config.toml
n_experts = 16
router_score = "softmax"
routed_scale = 1.0
balance_loss = 0.00201
balance_bias = false
norm_eps = 1e-05
positions = "rope"
rope_base = 10000.0
tie_embeddings = false
init = "normal"
init_std_qkv = 0.0361
grad_clip = 1.0
warmup_steps = 200
batch_tokens = 65536
steps = 17624
Below are experts of layer 3 (counted from 0) of a mixture-of-experts language model. Rows are named gate (a neuron's input weights, with its number), up (a neuron's input weights, with its number) and show model dimensions 256-383. Each number is 500 + 40 x the weight over its row's rms, rounded and kept within 0 to 999. Numbers have three digits each.
Before each expert's rows: a language model's description of what the expert responds to. This comes from a sample of Wikipedia text that the model never trained on.

# expert 9
Description: Sports and election results. Words in sports and election narratives about seasons and outcomes, such as season, team, won, League, election, second place.
gate0:472513549520497492471472494442558538538508465511487469492549603530476442521473513499511444485527479469518524550476469550469507496399517538440419546505540556477519484490481461569600456497568525505480513492522474544510547463529512498455478481511603491506554498534466467487507509571591485534457504558511545418495512517547571524528404461493478537409478526511512435521463481514505545493524
up0:510548482487542521382487528446581475515536499538507504512544545437484457457445526470513551556441521471513469566540501405500532492462519518510516521519464508538509418495558473576581425524446490510542465553574492460526532444443557509512461484487463519464500550538494551424586475543523548475522534481571497471497558504539527537458497506488496551431422517425524506466476484488447493488522
gate1:432439461440555500555491520473442461511437476556479518458477480544424519471550488561493529527568467577495537537478520479504519457447475469502413484485548504461533442530468515423512482439374477453546440459547495499450500489482496451511480527536475465501536561531464520513441471477535560447488453540471510455501525499488493470612523478523545469467503506487453485449534517538477514525482
up1:469512496520491558511499417470479486442494451465472459467518482520476526559528525452484502421457455477466486548559417558542516549524506537534445579500504523490450462479534484540533558458431539460496496545476434492480529508534529465476578520522472476513543526474490485501470546516461527533484407474560556520413518444514499506515461476411545579434506488558516545473427530451520547457511
gate2:456475478486480534531511571560446537536527506537530477486525502544427466505471453561591549505528543503570515473499472537479446493464541494508428429534525543479491573561545484471508489468550481395507571537437493493496443471511495511469552520586575471511492445469462513463528518421492522476527462516579470510544502489491568540477506525487452536505423567554476548502504576520483476504554
up2:524550547511512564561567480421523498448460503433473524484609472487420409492526469498479523455513461538559496505550462504463491527497468426479476496486506463523381526438476431488548504492474575535513564498509465466466495496434480517533484466546472520520563481494557500502459526552565519507494576551462459569498450474503475468470446524551516514506448541530463471504517470494521520474487
gate3:483460582488481562413469480429402514458395498507495510564482526531488484615514505487464549437510450506476520577543523529489507464462447532499485482452499466483482543513445529444528550527632522518561523509478453478529472557544399430518461521553517517538543561536465433509501437467507448551481566516545511566510526577474502485527495519488526503570449510550531559489514470442461473568448
up3:542576544517531490471537517511555559511575545522521446492517520456515510511485499510464495497575587507477508516474516495501545490520483541530562622526518579527532454512508438530488531527472489464440540498529508510433533550532478435539456519486463413514448482498561414439538444462453490464539516451525469536469603565487423595514518537453465424539517465484480510540501411438466616528585

# expert 7
Description: Word-initial prefixes. Opening fragments of longer words, usually Latin-style prefixes or first syllables, such as pre, inter, Reg, ex, co, Trans.
gate0:504447475490511499465483414443478470509578487525512493466492498493457506494377461501428494535437510598533492503556445452470551544456563476467502422471467461470485521458477536500497527515419556510524428537486507511520520517525582389485570489485506520453530507414516474502477457507547556488571446544531467518481459496446467587447484491529408459492463513479489458537400472465561488498501
up0:515504442495494496526456451491476462473543464479420513493491491488479466533490458526512446462486524516514476543583505408534473490486393492540417480491539474531529491498473562469433553459556524455520522474525556430535530559517463468496458543461517574545451495573459505548451548515543565530568478423466490526593527513501477544520503516539507430495501547508469414508493501428471555522560
gate1:480596481417520590533498499514552440487559497422406448578447489530510522483523427515483536515531482497590533585499516537465530476504517553533478514597459478489497513545555500495486466419567522558479516497485510497528476483530457439455435531448570479469456497549443518507490505431507537557443494544503424477442484587509444530521458472480486487517592504523448560550498499575516495492489
up1:475477556580596475483530509498565521578500424572551517468541547555484444466510512513473491444435479445450527534516428458468531533497501455454585538507520500466530493448473480479476535452556493427488470570508520498490500548444476525517486498525536470478497472516459481542446457543478476529471514508537506534509469476542522497467560419517474547503472405481548535477500404499553487426471
gate2:445470471478544485473507549536480553449477552551434502480468480540500485511530427560497514470416530486551570535523418466481583544429556516502542535474552518534599543567537402466458555544434449597465417490473485495549493522503479481497487517502542577477474533496558511507475492553507524504511451501481545439504546566547468472455487442504522500412523469522428513556466495481493413499427
up2:484448496499496567468532489507521519394593527516466488499572533511503502535535492470504569513511519515492528458513456512537565537544538581535534593544469486510431541523395457456493512470508535468458478503543515506515401415519529437432472492573557562541516521474463518541482491453421518496503432537477536556498500516579467548549508464494569502501502550478566524538492538482495557482467
gate3:518500452510474557446520563487455451488523540423562425522484519484517510463463500507515488441497516587509446501529543505461444547559546437475516507480530447478497503535464515562484481496593522479456452493486522527438447479497542433511557537553529499537476482498492567581418523506496474446539442442528484494501497488525470440515482540429542489426481527462565553568526544474476445514531
up3:537498474531543489548479481545500418501533536490549414483496478518461453461439501520496424514561454567513512424507485542454470486539493461461514456520425565435491477567548573508537489420529544591519481459465530514481537456423473505465661500461518503407539435441549536482537541546471439445532558493571491507480493560441528544462506441478485455520514412487518506507509516443605451454565

# expert 0
Description: Media and entertainment nouns. Words about films, albums, songs, books, TV and games in arts articles, such as film, album, music, Broadcast, reception.
gate0:513489477479530500536514491433513569484569497512435531538551529536549533519497494505492547410556540575468524475530518459443528524509514458503553522499452449457515511505489522470496570542525440524435507548562553479476429502583481541559410591547490515481477507425544472514488469483514561475478555542472487435557488527498470476518543465482555556535534467490590537475531536477448553425535
up0:510526497518485437461504496499498523435520509555522555526517480485517490614585521403527471541494472490433520482470500553480437557532565541449522559538494501500543564448498501449488491501456480502579528542538402506531467538467527460458440480535539542492467483443552542490569531504547597480572469473446514463525521461471483540433516532516465505498507542490478517544497527515454440503516
gate1:433520518525475449419511531470509479512469531477521459467485582516476551531497530504497495480515464484538565501480534498498536518486525528489494576488614484502563529477449484528523493438470529592538453479434553482570501459497488499533452457526479528562515544544569455441430559506507499576537535522547516399515473531490468500487571463487477504509542466484461513507539533517510423503456
up1:409467525519445504481444522461503527481497479436582540518482567476563558522497469493519486466474513543474497510471491488526537493509429461489448501552533510545418531524461527498519428437418457482484562456481556515531526522483498447511465484446513547456468462451424501530511509542529454430484455464471553483541490453539464544538473446453578578534535511502491547468467522533492577505518
gate2:498535480442557504403557520479454526525581531495501578499534561568477528536438488481543420480598445466477542511510528526440508495495473439488476464446453444485502511503516521547568489497447493559514506484475467478521445475570510415503502448509512545528497454563548469525533474479537517472482499498557505513483546489517529448437474473503517475555472505482430522503497460458563471510473
up2:521501529486520461566507510535455479505537427484476473510503498491533503522478604428546615499464560445466521429406525541546483445582497522445383487439556509461456510478485459512452586524529479527510432440579481508488520557504501491577457487497500537498452488587471486577492495515481560491518507482469473538411437528450506455449481475445507534423516472473530479446530488540521483591476
gate3:472599498474508533512502420483487449551489535493480516582512546474488483472471500471474425489499459488439564502498480532517532471510485498566463458546492518530478467541487516516471523515521541458490480501517501414505573554519455575457454475496537525585521521490529443489586480487577460443545472556511447455522496526469482435493526498486474493496499458497492453477518438556474462496536
up3:527497489483506492540511509512510578536510555548470505464501537548535493501459491528488533460545502523557582493518546507502523427551547525437435531477483486491510535543574500468465527436495513493477560564524500493490521469534508471439480512578505494520445619496470539512529480485495491544490528491508523553446550476579480489485482571532524532431494475520526561460466469542450513405493

# expert 6
Description: Mid-word syllable pieces. Short inner fragments of proper names and words, such as it in Natchitoches, ad in Bombadil, plus plural pronouns like people, them.
gate0:427546441541523485443498590486556562524451413449545493494478547487563457494505532476429575485488483478460521488546534472495504482463554534510534500491473442506547468565516575426438524483523443540515437508563522412509573520608483510517452445436439494529569503531470496464567497537512534495522486504504493438507542485495413576459407465455551457520467478522490535546498577518477424491533
up0:547550532498514500518485562449456542515548496437461507539482490490492500549480451559596430464445449496597473490488466502484518487476477573497479557401512437481465466528519472518497477530462512562503534553485499529460516452541530519441508491527530475466526457513426476478533404490454464467553579499444503505445498494459550442463519462533494487469494456500498437546587562500564523498488
gate1:554545484454485578459548571495506534393458475544538493454526533523549496553513527521451442528537562499527471528568514507557410474436540571516540553537568496555490517469468538462462442552506488501519514565545407497487403463465492459532515565473484498508490520491503478448488560470533498502530470457550486500500544565467469524471515500518451413474474466538551539522555436535498520554529
up1:506464510560435492533461483536583481502532493513495545577528464486477448476524448484491445492500479539534545507485420472517477536526466479512515522525425562499511482467501499555475428527482489470511382455522503412489515544488563552486542533472495534509450521501494566493540497438509473464502527406570509549464463492545468470575477509466521417488458522505510505476518469563451565523439
gate2:509509489514535522485444478499433477521516524420491513544554463458536561438494434455533522425471528528459514471508496453498493553470567434508504507500510482524477509540501485520524493466468458552573447527478384519450442503512574531557445460540483421461442465550520479493566515493542503466545475523522486490421511416549457455461565530481531478424570485478442543542475540464464429500491
up2:521500518524522438514484549464415488512559459543529542475476473528553492422493490444513503484485521539473468515456449398472491536471475506434545486466526486507481474486527542491504496497505565524441552462470429472480505572521509576477473529455488469430466474454505459489489495467566450471552525447561505532501481470517501533507491443478523481501504521488491464524469558539505509538370
gate3:479471591450455526500521536500492444564510511465472529564458465448478404476542469568513543540541473517516497478517518538532519435527455497473495526509467517538430475538500490534469532420535478502485528562541518516450484507450508491476538482471510483483488566530477482525486424486535491543531481531422505473524466437546490555457558478504545548511531480496477468497500467497549447398471
up3:459466536447514528503472457556508531486472522448545495559529539456489584506613575533500470505567538441496491535511531459470493545421510476466461434553459558444504501523527450508541565552532527501541482548554460518522462572506592513478526511450422565465483531534491534484483473480464421487488529452457467575499578407491444521515498479551521466464431512574482503542479400456520487500486

# expert 10
Description: Name-initial capitals. Capital letters or first pieces starting personal names, often Asian or foreign, such as M in Yoo Mi, T in Ching Siu-Tung, and CJK characters.
gate0:476487496547539445516388514465472489493543478526453502534454449400606538540494542462459506502568449472518502455513512475506534474495566607454469420589451555545545498524468515508487526473519540536497545537507481544488450510483494472581595533565503550445514492494502528445505490557517534540501492532457483517566468510514437480458491502511482513511534526496494469548470451502480559505499
up0:467496532547496550510554463511505463526504527486522512584448468500564443563514591488457447498455443555538598484504456500480436447551480491423433482537506494460583501484469524462499495440522508474489505499439468524499542524490514397504542493483483509592532441509468480461523494538451531514496544488477532557555546548522498469616435544511574447509491501520511480509489389488493470527513
gate1:453476488540527533491531476497485461472448505513486443626414456509411469436435550514496484499485617482533502511531531519606466526445487554498497506522490430505443514479484516471491550452500557527609484421497470506498494470557470515448494550493522489496501471440491445413462493485469502455477546531449537459561436571407535462503584561452497455524460527452495498547462555536495488556535
up1:472455478420493487508503485492481501535487500487480549400464490439499532472565540530499467506460479537486489490496462478510431534422538523491508509495519532472470509588544458485466492544460432449445569561481480508511498556470538509481511502372521421476484463543483473504450483485503523576469480480486489532451466462473470515551487442559576570454496566600487500510494489440438479463470
gate2:480490512472485521499571500406455528560465532506545496585460520471519479519488565569485514458489445474587498572477538499528488503519494508466501498472450600535470508468592524519525514375509484432487452529435505495487530467460498447479489609504510482488473533471486504478477448447559558472445552487514537525575490487455533522531486520520515479486520542488498507476496502536504526479467
up2:519398524493522559473490530507550448517522461494475533496447561535514491583465436522455486524505461516485459483538482528464542472562505545521531467484528547499608554523475520412483508506550474485548487551542493539483512544501511536508489466390463543552519556448491498515513469457522552507452544387506469545483483496526511488481472459562521506496540529470466515541516408420507548465475
gate3:528469454484567538517480527487437448471462419538535513536463530433525465457534506515488531529509538498516463473485542496544591545475517512483450457539489516546479504472517498505443449497454448596467437514448386468511498425549586521505474510547513481555497461462466454496559418453512437464502464539445470416513520474499464512467530463488444532495516478445508480519509477431551561421508
up3:485506469480500601555511566452517496516515517524472537453517542525519472496577510413462447498497454454485561529499448525448502489551472437401506476489547566455473443456426487530506490513534505456467453441507540488477476517520541490566488516442504540459502472455449506568542465515477548499452440558512478537456531461561499513482531516491479459461487520569483504501556442520489516497497

# expert 5
Description: Sentence-ending periods. Periods closing a sentence, often fused to a word ending like s., ing., )., and decimal points in statistics tables.
gate0:454455514475426506528507530560561481487518562518514520503476481497513467405423496519482449473548448549489431514495530490535454524540497470549527479497529490472481468527556537531443497509499494504504454484511519530405494436531555448497494571457493518469461481481527591398490474499592532470479520461452549413538434475533524504476395499519546589479586483495488475519412448457492527488468
up0:526486573435463501471430501580508471512545539435506525516514464495475474445484529432489431501480475542556470501485517426573476470538449464476468444531552489515503493589523467535474455500515447532546435520476561528442448479500508423523495500528499508432430477501523497426440512486556547422541490404493475458518382427550550522366415477540529601523555524491479512505441523518501470476393
gate1:540512504471493523525519544440477443528533518403542428446424529430490533539605550523495465498539453507512563488563520507514508498572479544514499465584571518506519523486538434487444488498524528486465566525484574497471483400543502455529532502423454478535477497520478498514505528507502491523552541484552503512432580519507538492482480540479616508517450443545470484545548499501443512479518
up1:605499540446498576443491503472517579472545461495457495551514472464533461483484591478532471568420518559483451419435516469469443487481550503521534456480531507588468500507457530430514515473460543557548528483515569499523468528522455502482523491495557508478516515454517489567534535557510501539473479507470477490475416471467436449456522472482496542497465451515479451533448547514558460454491
gate2:476485527497481466449518505544496506560497508433447506476497484460437585508451482526547553498507538551538553496532530564457507503474489508512474456488511495475566495454471498511496545542505463507448448485541465477537493483461561456411538482533522557517509476451558440455519480507454507462610506461511500546512468556460483489514508464444522485501493507491500487542427519534487520458501
up2:509631478523499464450528498509521488481508577463500517476535465464524490505556503506557431487517466570587499477491449501530496542559439511501590492565533527424514553470427503487469502492431568452498504502559571565474529560553522541543485454452482453416482459550474539524522487491597520526427508512482489459437462484493514544465497526488520490569559470535463528429479544497523428524521
gate3:486535494484482528550466503488441510472581468521470465528498449549486400470603478502474538505418483540483554516489477488429463488479518495500474449530439530533469487510473493437486489458531471550527489536481528546453464513534445411555536419513401504430441483517508492515481525466472402584508494502478518482492511462568495486496531559537528472488491472487486425524566419469447533519487
up3:450507511449516546468498522499452473492513492429529516479542507552505495471423471497561447530542480472501513580593488458522511392528505546512529528525534473450486513492552511468489529513523546461499526523505551448496525461384467457447460495517524488413521489428490517491577559532477506560493564480505476422466479534511540563516467450482518537501520508504452616533452472480523410517428

# expert 12
Description: Prepositions, function words. Prepositions, articles and small function words inside running prose, such as of, on the, into, than, more, in a.
gate0:536521506533556471543527453546428457472515461494556505490460514503492556474517540423502434499545529505430532462405442477520566483471480479479521488504489513508514460475473497444467514465584489520453525493477462527482445539523537479469569471467496500443528406569585530492528468508463519477462495540563488530500553491527514535389499570481468569568459475478516496532474441502522501586513
up0:490485453501464630568530542413534473494501530496478529477477484567528448535525502506472563507466542607481517487503490559530437515558511477506461531560507463535431427487474462543583546481449559540532531521519481518517544433524484575517459538480427506558470449467477513504426509529550459540483482500423538501431496484582478463553476508565548418397502491557495513570497475505490529500554
gate1:456561457489469551484433502526493545515425452477544531478495542513512486464485526490485523501512473495472536476495431518509520442500444534495548450519474575490471496439511544533481504513497450511466487495515537509571511480445542527477481457541484512476477439511465497520477588465507501572555525488483454541519532499509464534441509462519528479500462434432499492396425497478521501483535
up1:489501516499475498563453547555521529456514486547464508500496538470504536553578554412498418483550520594518480499433527448619429490500513521520452481538516518503524544472461493445525519514465491511506446553452501538425496548524529431535514566552543504513495523557525559496525432458543559477508561510473463570450476423494484467460507450555499512492470573530498483556487537525544454493484
gate2:463508479440517447516584470596546479521472535422501538436463437514497497512458495519453498536598470525545587550556575500569505533511458474484531469483493535529500527519481499512501500485479512535470563525518472503444514412549483442536520453476541509542454472539496525492509454509470458488475480496563464475579468612522491541524508485481542508506457470581507469500394472527458506527500
up2:544453443529498480474416488537484406486492471553518532508467505468447496519482521542507551480453470483512510506474536511510530529537460541460541464493547508481546448488501570457535435508515553503514437541497499517488423485468472521404557536585511557453448543432456468494472511466524486488563492518461528414440494467533543509535503574536486531534539494566495459503557544512488438535466
gate3:478532509504436543530506463473464539498407526444535504529501490510518552510509490451526494550463443516458486521461540530520511498488492530522553484491499444447465502494483499490506537491474526497457492455459467581466529467474516482540476528580503504451451535529519513565474544555489556517510565494495544488521569503452503458430496526525497499506525511473462437446521468436507436453488
up3:495559493429515534526562490563482520463467565505483481515502490517528498500544476505562542507523478539493440444509519527526558465504454537446494492498469419506477515500480538546488464471463502486350454464410438546537535461591468455562503512569478550456528547548568520571416523482533459537560535569547499513480514496552505468490486514520483513525494431568574518590509499442519476523485

# expert 13
Description: Foreign name fragments. Word pieces in Slavic, Central European and other non-English names, often with diacritics, such as ović, ž, í, ova.
gate0:511484492471517518454548473506475538506546521545497520502525512462529457525416478492515571597540488471565498520498464518466490456511495450507470581500521561436532441544476568515511537568538488478465467513424459490454491519467523476531551466550534530525426510454550471496533538516488547523574396506575513568461580458508476438523536431495504569476444456493459521431581536514423495463554
up0:518461546535463497527536488496537549482425483483454515484462457559563469439433520479475530597503492515453468440469563498543481491490583523497493524431490557423475530505434509513532508493532505525485506516412556555466565477599528556453503531473527507445456531516456449483469529512425472501527571421492480473456475468447562504480496431536455542596461504436575466476536520521508454476479
gate1:576522479528552508475531489548480418465498477548530446593502438545510533472526467531428506519529532548537491517537574480581421406479515531483462505472493545552543454491452511475531472462494440509496459498448475531496492498465468522474506533474526471508438537457483527456479488477491481438481465525484558450435486500609452531441573515507510501471525527479465544529511459485500433490541
up1:526559501492551585494485380563463540442499449521465441597441471490503485530498526488495486474505451492521503520499611535545441509421504554449470514451494514466520502475538494521481497477495499522587513474523571534527463483489504514488506493445498488492447514489516525515463471435513444454516473502458512528490501522474591552500489503545506543546491554440481494515491550423505502469534
gate2:470499515551443404552527462524451507513413510531532567478423594492530493475465470526539592494524440443513518567542495565462510423522457513426464527514510469551536478420493505467503489528448487477505533495515481438559520479488461510500465469404440544492557463523528508524443489556551491496542487504501484430470526530521568532503462492528475604471485534459511535510502540465480529494532
up2:433496466512599558539501483534534504475437426524440470475556483513513437570460501582562511464446522475514575433529456492504472491412462516435514503479520492510562514512457484508525501548509584599522490534432526499563416521448532533463521506433473487492518441444479512511460464475466459525493492472525478531501424497461500500498520467466518549483544527439487505506508490450541521476519
gate3:458549496589455503485519546531512478512497442488491504521526509553467525503548441547440543438484553443435499521447435511487437531509482502520497478532471588541583452463476532489478510485499472503541468509461561437475464515386453568522559460487428485424498603482472588525547539474522473541528513477487582567524506472468487504568514480583471461593428469541487453537434493487493468425491
up3:429530484545441485531510542515483621531550446517550489451481528485476494490513434521429461456537501521499469555502433577471528477503531483541512537456549521486528511489492484484445582505476525566460538513492541452488496467528512507547452478434487423532596499503476481548556534490488451547527508463477540583499505505451491478528469520507456507481456522501546545522502486534467473436503

# expert 3
Description: Given names and titles. Common English first names and syllables inside names or title words in credits and tables, such as John, Peter, James, W'ore'.
gate0:503509476439513483469501527472554584535479573459447551572499580521502520502512467488478524553570512522453478525486548461526551533479537534464416500450463470553529547518468557487524492446464510491523489506482515464521502526452410407413533471508477505513523505525502454513468439464549418488530570457506494454476461455463535516430498455552484500452472508510445456546451508549548574425499
up0:530558594535533515509541571481552492496545525519552572499496488535465508594552556497464486562506561564498449492521433501469498461526460524449483553484523575542456390515547543496483487515468438464522568443510486482473458465461523572423516537476518510524480548460531502528532418534475555509504462464526553524449559530504502519533491463519480490523543544455433488463519520536584534495463
gate1:428450540518470495494534561449547481465525521531494548428515515515514561498499505496575482487480506481549521512503506503489524476527467448523564528453523531543574601519469517504487410514470442552554517459478579498515506410463452437614464514553533577498567436507504514449467471493448477506481555546464451460486470523548573607483542407484478467541495546472497459500498432470543505538490
up1:506447548502534545539520427544487572498499405548536516453555513446534482538457547512368514512449536515484486490463484452477509488492507579465449495560549517454477470485483479484479519460489561531547489501488475452560560567505483499594438562549514497487467573461482559502521512549534501529658486486492459476556506517450526479525554556502556481512525573439532513491515481464519500498506
gate2:515487477511465481484447564447474492453467482510506573524531471442431413510530509527517495502535517517401482434477457477508507450508487583469485501480465530493501480619523563388506485479484486512611520513525456547532509446498566490521443473490443458591507471482475540451512525490530560556530468563445496527438494568469504432496521428510449573439561521563512541525577502543501480475427
up2:461470547513470500514517501455464532521389562502499436551444451487523521535493494492524532471576519499504596578437558477488555501507540498542508554493520469485481455494464568450543569460521467535531493552517514510448457486553522500513451601530520524439484466453534489475391515498413515417485530577586489505428489500491481542515505522531499512512475473485485466410430544497500540516489
gate3:469526447429451541491433429489482584540523462542554531555512466535519440546535487473487537473457450490500512476498473500506553475436478488545509393535529429498514522495500565563544491538558453466533561434492442422455440519487532455493493516521536476477519495541427515606509571447513495496510483476500454430515481433542479523470540479501530404437422622436471505543553479551408487522510
up3:534471515519538574501480500547478530546491444505476513466477444513563465483450506544479500465508503439478465462543471491532518499444544474481516502561535507467545554531504519500505517507513450466493532442492512499457515485517508481571496470470519468528493462514494538563408576499504499550473525509472488476464487467528482544502523472569452499490509495498512437479500454443542487507454

# expert 11
Description: Concrete nouns and stems. Common nouns for materials and physical things plus mid-word stems in descriptive prose, such as water, stone, body, tree, land.
gate0:431452485493555447519526460561454492519511556538422494493406442482465434542525494487510491495546524494624459498525479447499574443526498462557481497642436489478493474498554522513486554542563520492558564524488500568433496482474524525491482541519505527484449583524464447495489506547545566506516503517449513412533423500547457461530443552447462469450491500469510563518489449478549544507532
up0:545478560495469553430523490484437523485517431567446483593541529477517453495485576493511529512503487457430481484495482490482418543432454478470461501561510552461419490510529527480473481512464533468576465483475459480541512499471606475497590542479480503461495567376544567518490475530505521522434519460490489573537469520540482553513527463500534514555452539509501471507543645496433413451503
gate1:489459514507497505474549474549517443522508442512509493486518479428522443519496504502570476496557428433507539590467496453547558452453486513518521526478517491539513566490508485514546479453515568448496478477450494490508462439507510530491505528539565479520510526509507456524516506519561534504496500547494436581470459477491514547509500558560468468597505534467479450442440476525495572482413
up1:533535580463444538504524575476544485465447408484454500534483479543481473436430544493616463509515473482582446447501447569475508493480462487519485514425507494502415478507511537519468462505536565467498465545457524427446508462507547520558540472462554533493484512506447544519515459561564531465470466488518517518494490490541476455466528532492513445518493484484534477477499440526556581470478
gate2:484470548429518493497516482486473454564523462518508470453543482464515514526440516550506484497562504499470491485530551595538479567462435510478451501448510544444506537469517439451484495468513626502470522554541568524499504546530462571495449523488588512529542454514496534550535448517527430527507532546521506489491496431430465481422501515559558557503480539505504479514509470572506495510500
up2:485528527473460487496405486508537483510465546537540580530565501507510540497527561490477458456470490477559481522577487503440527515555508477528560486550515497535515550525455533481463492417407498514495538419482521542497455500530497524464553460472460471451531506501503452539478532505542607561535456503448523578461438492518479505544539478493518428494533453540491518544542464475520593409563
gate3:517511514519529510500495564525455466521451438524548537540468452473506436579452571484506479525534456491464475482520518539516465500506463569439505498532470578497536539477523521386449504431484464568484472581487471460523479453494524491498503561461585458513519476546488534440510496573531569490481518554496472556575567568519486456464531493453550520484512534485528490526549557525495504537537
up3:482528530449478480541522468541549464490447549477465500472554494404513517546492555520512417463533492465648455514569489415454428513462494504589476496475476520396501462539532540505444546471571481573426519567493498504502569566484573509498506503444473461592498480437492442490558484571482460484525590498527478484473495533485496491491545492471478529459545510498541506515529542529471507533499

# expert 15
Description: Biographical connectives. Function phrases linking a person to roles in biographies, such as is a, member of the, University of, married, former.
gate0:503537532558509492497464550454446577531519502546458452512438446514448504564462494596483543587505437475442546503531457505549500513503459459504482557497570545536444485455532497475500453516505536474415394516540484493537516459492513536543540421533357474505461562468477477533548513513517479556496518488549541517528484530444470418447469452434474550543541504408543588506516542536518508473479
up0:528509486480557431474576559471516493522485532532532522529447471474407444504559516570484492579519462548470538485513527516528486456524439478481539576586478526530496467414522467471518486525376481442500483413473472461499505448460478483498496523535466426522496469494528502508509537491524468462455659485551511544489520513534422485480517498423485561534530461457529502444515497542529519543414
gate1:498498473524576495519557529537481537500607549495498477534413490508529454448477479415567525463512512473441507563446507486457502546496491498550526531466496493507511474550503416521468498528504547515474523448470536531508533519477520510497424473455545510533433438494619509428393526545471538548454518490486540445506535487517499464588532492492487524492559511516441503501581509437428550503526
up1:536484504524484546516583480524423529455517514509522457545548564526476483486537553492513446512528556531516553478394507539420492501520452547482454461428393475517507495508528440535492528475513438456488463559444430453508436407425498506559504469562525433465487511499478506474469480473476450455446573427492457448498531442482489525480482407466530473461493453501487531576545500486482487488575
gate2:502597491488574556483469450517576483556585517475489557528501446472531384584466492526484468504495553495495475485513504458492476538513471526503420541585518510492560553436511434429510501467466470507479497466528482548538512533509541503464494510453522517448476547506546449520521439461482497509491493465565451465569523555531467503531510497538478476510579551531453485516473506499409487489501
up2:506507522430486495458435508491548523460484430505483490488484470535502578492555465475500488556474514492557548482575492467559573515461540471595483534635490443513460509501499547553436532537431475477516469519473499495537455479433447430535471481489432474459498503549470410510486508512470511458556487489554510487517538492496514508515467488497428516470472488453491470511558509499467446517543
gate3:561584551554484494527429508604485570464528484491547462511483460503515468443401482485539524552472609477500477536489527456518497463468528466501498596499569532489486516494552516539414488503510487490518489498493509497503551544536508507518514456525471528523419542485493478491472477533494455502481497405364501499478479522535465537561489464461535474493528539424516523492534547483551483454501
up3:567488515489505491525531493511435493607497443481583489539408522542489444504464493544538522483471517481496486431464529482506491476521543439530440512549445484459452533444597512501497562510542469395473456547527519383494432495485564583539552500525482441507468558553494423439484475534520535555467421516461495504475535405499543460512516546519516468420543517474518498453490480430552443512484